config.yaml
n_layer: 9
d_shared_expert: 0
activation: "swiglu"
balance_loss: 0.00153
n_kv_head: 6
head_dim: 32
vocab_size: 49142
norm_eps: 1e-05
positions: "rope"
tie_embeddings: false
optimizer: "adamw"
lr: 0.00108
decay_shape: "linear"
final_lr_fraction: 0.05
dataset: "wikipedia_en"
Below are experts of layer 4 (counted from 0) of a mixture-of-experts language model. Rows are named router (the router's row for the expert), down (a neuron's output weights, with its number) and show model dimensions 256-319. Each number is 128 + 24 x the weight over its row's rms, rounded and kept within 0 to 255. Numbers have three digits each.
After each expert's rows: a language model's description of what the expert responds to. This comes from a sample of Wikipedia text that the model never trained on.

# expert 29
router:149104136103154112159136107124103137130132144115133141123125099185179127114124075138109133150150142179088116101092116165149100138106160107121144099107097083143100094100112114129112064123134140
down0:134116136107130137184132073110144125122086082140152151119096119109110126124163133109149146110127128125147102123139091137102103117108092144132132139115116132124140125156096147172146139130123119
down1:084106165103129148130173166143139141106147119120173135152130065136125125154142109076136077167149124158105134136159107129183142141120147132105121138119165085164106103126089135144120093140095126
down2:102107158172138134141134125094160105162148134136163120130152125131157167129114165129169114145117163150160130126119127117127085113112138116121130128150098121115156150115135156091118092135103150
down3:152099098094095145117099105174102161122117085154140109121149139172143118091127129134134121099131099185080126139112143141114126138142144164075125150152127120096137104108161141120088138112105151
down4:156116115137121122100108091120141143162113136161119134162119121113123135112114134130165147099135126153094120122129116088137102146137104103113151118068150153148191143095126120115056114158099103
down5:134152119073117136141152137132150080064159107112130133139108132122137149135096093124095073117130106162179100144133145151125151129144118150129117118111124123098133115140135153143157197074171141
What it handles: First tokens of a line or list item, such as dash, digit 1, pipe with capital, or a first letter piece like B in Breeder.

# expert 16
router:129121141095151115129159134120093129118136137121133162104150144152185112115107139112101129178161141149097143087100125159125097146109136092101124111111093075162119126101133118153141123139130109
down0:180117158111125150095090114087148120111175203122162135124104091143116115133103133129149116156125121060140115127155137099137120107152141150126093120133122126147143148111122112085115132122137089
down1:100127126138118116150140142132133120069150162135086105161121077136142115121123144119130144127118136145100085146101146121152150136117125175126140122115108125136175142114117113112107129123120115
down2:130179143133140109117087156140123098152167099140112086153154118148119130116098163133149149112131138155094133087102112121090113141119146160126146108153116099165085149071185143119122148077080109
down3:155136113146124159111108120107132101123134127169165159138127130091190101099101106178128114153120117128097120114103110157160128102142149143143141116142120106142137111092135153081102138110163106
down4:131129114160150155125177087096125132079108121121106135137069124149112136126118124116112106122177143169115151095131126142156130132112126127150149106169167103149078131180175129161130136101095100
down5:140111120121120149129145141102136134116147134123126127133103107070107142109155155148137126119123137092148126166143123159102152137135066103143092136100123122130088097122144095140118075166100110
What it handles: Structural tokens: the closing = after article titles, == section markers, table pipes, list dashes, and spaced prepositions like in, (born.

# expert 14
router:144165150100146117128138126112122181096119144121110175089139101156154113096061107090106124164144136144112165097100121149130102148096126135137123064111085069138111129099146128128110080105125102
down0:164166108109116114118167090111099091168118118149140151109107118126138140075120167139146107164123167147125137118115129121113150141127113135154158147166116143110084120136132133096108119117095144
down1:126118120129099131150107125113129131119140118147109092162091114113125119125135106119127104098115132134097148126130104192104130127117100132156112140154150161129085133125126145097112132109109116
down2:121150107135124074136156121094110161144106123113090134123130093136129163126098145140155171136171095132162121148124121118119128114100097123147192090136166140138187110105132135111127117144126152
down3:145166126121114110074115134140140125133132127097118139131139089126152112109164089129139149110103154137113100132113122146057152095105111113140098141094159157102114116117105116144121105122150168
down4:115127138196134109106109102192134140139107136130128127138146119129127081110136102133117154095096105134101122111112135140153123096144071132112138094094114131101133150119086129066126087117115096
down5:131154096158148124122164090110081106132126133157113094112133144102156154095115144091118117139098141080123147106125129105173149085159143178152098079121178138148128157154139099140122145108129112
What it handles: Line breaks ending table rows, list items and headings, especially in election results and sports tables, plus some rare name pieces like Star Trek.

# expert 4
router:124127178088119128153160112137118139138138107138117158139124120140150132099099130101112139150129167146165116087102130088146114178131147125128154120114118062117099090128099146137119072127099136
down0:119094103120133121161133130117102193145095148075134167160147145076140138142108093108123127104143130127103108111120099150076155105082139142115133092121126132166120114102139155203091114135106121
down1:136136132147113158149117160135098093145146161138072147130134168131142122117123116153188160142068138115144124112130116103126106153132097114123121149121121133108131142125162110104127181139110166
down2:153112125093130097133133094147152119115118147126126098139110167130120123144126089108112119139116150117125125129167110099143114113166093125119142149129118098116089118162120134139154147121106138
down3:076103206131129139154105178131132058137109105157140105169142145124135118094150174099120128146129134105168147121069146116108114155144173141163107137152126179097150137157145084122120122146132112
down4:187100133094136101120135154119130093162147119153106120108119121158113124084171186134128163148158135147147140103100157111114121097106120087153157136106123128108149128113166149129176149108097139
down5:125117130141140102079124110123166128100163111109147150140082145076127153111140095082128110107166191156058134127155138150170142114095134094098128117138128117126095141105142117119129118142117174
What it handles: Word-final noun pieces, mostly plural or abstract endings such as ines, ities, ism, plus nouns like children, people, students.

# expert 20
router:134159154114156152134133124116108144129141109122146176129110116163155116084090141127122120140143169136132116121086114108151097141108137115129144152111092075090120106057104121133115033137128101
down0:118137155067125161079129120137093115090148108150143114071143119088144162109144124114145160108145140099123095171121127098115110130127123131115137123125118121108133144096143150115110131156157101
down1:167179154119116117109118117096134084122141107122122144107143149158126111151121108139121097110112137165085164120123120126143075135104113122079117109097144121148124115134131182109113149147108138
down2:130092128120124071142122144124116112141151139117129134091106103146131148098146159128139109168132098119132116135124130105058147098102131115087052160126138119124123131121113132102081159116109154
down3:146136146110121156118107159133144129133165068132082171155125146129145153143164127073131116151152141126125128160127105150151059145130082149136151154089157123113136057149134096144193112105113114
down4:109155143149134091103142113129128146107138147113150114132138127121124095131116119104080136139143136142105134159112125131152122123139116084155158108170148124140126144143107183163128181085120159
down5:148121097125152126102111137129128128138197139154112146122157123102115167129133117148170145092101112110141111116152166122112179142117136154115106131178114123135140153147142160129124117140188120
What it handles: Head nouns right after the or of the in prose, e.g. season, name, region, flood, derivative, usually followed by of or was.

# expert 17
router:136117131106155149111164106101092150110141139116146186096136139146134121097095141129124137183156124148091140079107112131168100132104149136130139124098115085094107130100138136135112122132112111
down0:122114136104148101187089123099146111148113148139112087135157108171124130111113126111134118134105062136108098093157129114109113127145138169145151171104110095058146110133112134118133190159118138
down1:194125111099107134128173119109140140126102148101100131150145148129160127110166125122156137144119109118120131162159171132125124115131182141100152121115175114157142156163144141116118111143134151
down2:140138098149133147122124106148121139115126120135120124116138112115130136112087113134149126122141146152115173124182128112116077137156145128098141122060121156101131106141136099090113133124090130
down3:108129121145098137156147127137162106114115120127140139156125125114149143099136116145150131078165127097181161121152119096136172144149085180151101126100126099148107141109107116127129170131091150
down4:154117126160147136143100115128124130171124137165100113092137156094144093148122086144170100121126138122036082149169135121114139089092126083103172106155130123161163116144178171168132172112104122
down5:138145106150131169108109140171123098140156083133167111113139139130146156172135162145165102153124126117074176122169104155158120098127114125091154168084140110091104151129134126151125170129100126
What it handles: First names and initials in author lists, credits and people lists, e.g. J., M., Robert, John, plus by, from and commas before names.

# expert 30
router:120135160097127133133139141150135128103136142116137186082116112172133129107081110130088136147151145142136146091094122133149067156111153104098123120122106047107119113114100136147092114112152103
down0:107109140111150074170107128141144116144147120126170110138106101130135157108149117127130131132136155127139138150117122120121116141119140146126152138128139155130102139146172146099107158164109145
down1:126116102131109151101151129110119130101123119113111137122161114142103154136120117127126151119126094156140108131132120126137142132139126114157117129135128103124130113103123168135119096121145122
down2:119077092097106143106105133110088120110119114142149107158131113128140116141096124113142149104139107139156171143130163112056160115111105089113134106146163157116140121157111153119142094154139194
down3:120122120110109121060119126111145102128139132157128145131150103138096150151089146136177111138139104154154136106137143134099064117118140118127120147118141139129158144106164139145145156138159170
down4:159129119116146126123108105139119184142124158146164153135132091113122073096124156141134122140138127108124146080098135141114102084042147107163160134118145110147112126153143164124168098125139142
down5:123136124128146145123076101105196092149106165116153087137128134124133098149172139145154095121132113153150106123110099093151111124159124143120082157112128133120111150111142136093125099140122133
What it handles: Whole numbers in prose and tables, such as chart positions, dollar amounts and match minutes, like number 22, $29 million, 79'.

# expert 10
router:129135161071153110153164100129111135118133135124143165134115092177136135119086102094113125132155135144099159089089085110143102155142132146089136092110095095145131082122114149162122098138132150
down0:136137122147184158124109120137095122098067145146163150107131156118170099117111099125170154171113108089164096107115163137123121102150164107124106121206111130151135126108120157106101096131136084
down1:105135142144109186126138123118170097161108106127103101139117116150061102143141136182143131106160127089115167119099098081128114145196169120125100109147114131091128146146111161117092122090056114
down2:092154143128102120115138110134127148136130122179107145149169075152107154158149168159141160120140130125156149130139148140114149153145169141145162164129118150114142160135125119123128112124129120
down3:146122135135144108131140136125158158145121134147106130111095113090145123097156146129133142116121116140121134090149150111143144117111120133144137150173117112162128153183105116093151174148084106
down4:106145165125116170129133128144121110109123099153085180123108104098152144113113118111133161124156116120156136128112139118172110125130151087168131125162112100100131153081105126091136099120111121
down5:086171171117157127105113104145138106130099070211097089120088160157139142122124144128128187157171119140131097149113159105101104135120134120146144108135131110091127141142112085119128126101113129
What it handles: Adjectives and nationality words right before a noun after "as a" or "an", e.g. historical novels, industrial chemist, American, former.

# expert 27
router:125143148081148119138116149127114153111131125120148177104140102165125113102085150119120129165169153154087132113093113103145076168103153133116167125129091061079126119119117172173101113129121133
down0:161143158112143131145146135168103148113176153144109152109130085165092155107135119151119158141133118178145166124097140119154117121102214145090147083141104162127101141165101131169128121141140138
down1:184145190150086101155134109125114106143089114174132121135139100130174167170139126156125124132128152095165118119076163090131159156155106132177111159160145118142086109073112132117138119121138109
down2:123144125132108132120099132158144053143114131103127115135106100142133135124112113101089119123129125153137117140133157073127149149097114153157088112124125132095148142133124124119111142098115131
down3:104146099104092107115145115086098143125140121090124036117137141091110175154164110134091178095138151159159109123109129137133150101131145139155145114127119154148105066108118136111126157106086094
down4:112143078103164135109144121153129135086127125113153151124173101134088122142099099079097135159086116098137145141130082149146128116134176147113163127182112164134122114151120129115100121153141137
down5:140104142161075146167084124147129184137155128130152142109127144104130134148102079154097117115084126114154113123147088153136114124142141142179099115139163127125065134126170112109112124115152113
What it handles: Closing parentheses, closing quotes and table pipes ending cells, plus section headers like ==See also== and ==Synopsis==.

# expert 26
router:129136135119132113116161138131092163124121134137128178076118123156140116113086111104121120159146171156099138070105131133154090143125157136110133124115092077143115098103120167150138120111142120
down0:129120057136136116151097132139147171131123174089139159123140139117172131114129113129155105127136167155105101109147101197086131112107128141085164112109147114166108092109109135141123143114169131
down1:103166142097118126130101125130136110152091107116131146139175140171111124104151091140088112112070120088140132079124153125138109156136114163123130126093097139114159120129130128094111095116139101
down2:102120146127121145128118114095133123128111157124129108156134121108097147090140136141155111075174100146077129119122157125129132113126108106100129152110139177167116118123089094147155075151140159
down3:093121112129139134106126112123130144163111165109141107151121109118117123092130163144174122153108119149134116150133119136099183151121151149154127095154140079118121116171102104125133108133123141
down4:092146129100148139151116179142107107122112119200124114170142107137155127146105117145133126139115091136118074124109148097097150159135151172129151122172136094116105121141142141182126129117144106
down5:140102133148125131166156093132150132139118125109158129120172128164148131107133122111099150138163122097125131140143163135118113129152100089131132102120130084112158133134140120165136113119140111
What it handles: Sports club prefixes, country and position codes and table cells in football results, e.g. IFK, NK, MF, IRL, Swindon; also Scientific classification.

# expert 21
router:138125113089129144136137135169105152130116118131114158108133140183165125091094093129127155136145139158127150091094131137123073168106147111123144118143091077097107114104139140127115101135119130
down0:149112131125134106152161136117124130136129115121149163135120115121118153163113142100158153153190115114093108127114115170100140138172131142155131125133117152108107077129111125119078127156118121
down1:114108139127104156149111131127145135113142115127177168148146096121120132092130107130152103108132164159120103108096128145129114182152126134136119083129136122102141130069085124113140139146108122
down2:110203153168166118124108129143123104122101132113078139134105142118161135137154107123097115145065086118126130102118165154104151131178105095115132101144104123099133134082120103134124124127151142
down3:148098092165112130115135169137121139101098128076117111125131117131114173131115125151134202093106162128130129129116128140116116090156133169150120134147107085163145089142155129132121120184115185
down4:141114147128121130136141125087109137092133149126148119124085148165155143116112093130154130103153136162085158174120155139130140111112082165103127146152120123119128102105143131119142160125091140
down5:083128113161150147131111132117106148176153125120122104124118135146153113089149164128146143116123120172113143125160147159152153116134070104156140117107081115123105155153142136107176129156152160
What it handles: Last three digits of years and similar number tails after a leading 1 or 2, such as 1-993, 2-005, 2-016.

# expert 0
router:118086172103139131151140119096142139115111158118140175110122141156156129109089141131116129130132125103138126082116116127137088146106143116143133105125135078116107101083137140133092099127109106
down0:096154114118130082117145141160150184114149115160115118142136087149116159110163138134136143138135119144174133170121113110111149116117122089132167088129164128139092129146156117117129134109174151
down1:140137160125116125100130123110149101129125168141098114120151136074135157089108138158141086152103189134152102129124131125176074147125124135124127109094129088131131116166117141135166107089135117
down2:139141157130152149154083126152173131136083167132155148116112092088135137153126151124126122111122160155157147116119085148133104122109172104130164100111158109136140107145138121118122115069145157
down3:119128126118140140149145127092127137107158139121129117111098127139171137126107084183127118102105133080118104098108145137134062125175149115097121096109081122135140112157138140137155142167088117
down4:114132109153121111158099125119147122138158146108143129106113139101085102101101094158143143128117148117102118138143142137150152154115124130144087122096102152131135137106130176136142119147144155
down5:135133127116105119084140119081150125135130132139132124076088138110118147143092072149127155132134164122186121100136133156127106153112095165123122116126120175115195159171112086140101144135146112
What it handles: Middle and final pieces of personal surnames and names in lists and tables, such as -son, -mann, -ley, Brown, Jones.

# expert 9
router:110127137110115134144137123115107148088130131109155182115131137155133157101102140142117122143134128123109131102111128118150071114112118137092156113087109066086114082095112121179115098141128150
down0:154116097130147172114091129160122120110148126134132128101089108135147097148116106125143126096127135126130098115192087122141129120093158080128109127186125088148107121133100126162100148117170112
down1:144089107077145118147141129133162096134099160113099106125120123148123125155126087113114157120181116146117109130124119191119140161130151100102129144182112114085133119141129141154130157133100120
down2:150114178125147152154125163133148079170125133112100093144121122128120162147154153103101155157164155166100151199107137110115099121090106079143122149109106121125137161184166143128125125127152162
down3:136109095133112133133090140113088140107092194117111075154112138130097165136111151153106174152185102145108152100096131139144143129181138107137126165125166088134098124118091151123117122174129123
down4:143157112110144140136134124113148120139124121124116153129148124117179131119115186124160127104162089137165134150120140147119148064085148079141120145108088107133140174129149090160131126103175120
down5:138092085101128134112136096112111113155110124125137126116130144134096123127084107131086143138126154133090132141101136160156144132122149122140126145101146100138098142140097148125149137106138103
What it handles: Double line breaks before section headings or infobox titles, plus heading markers like ===S and ==C in article structure.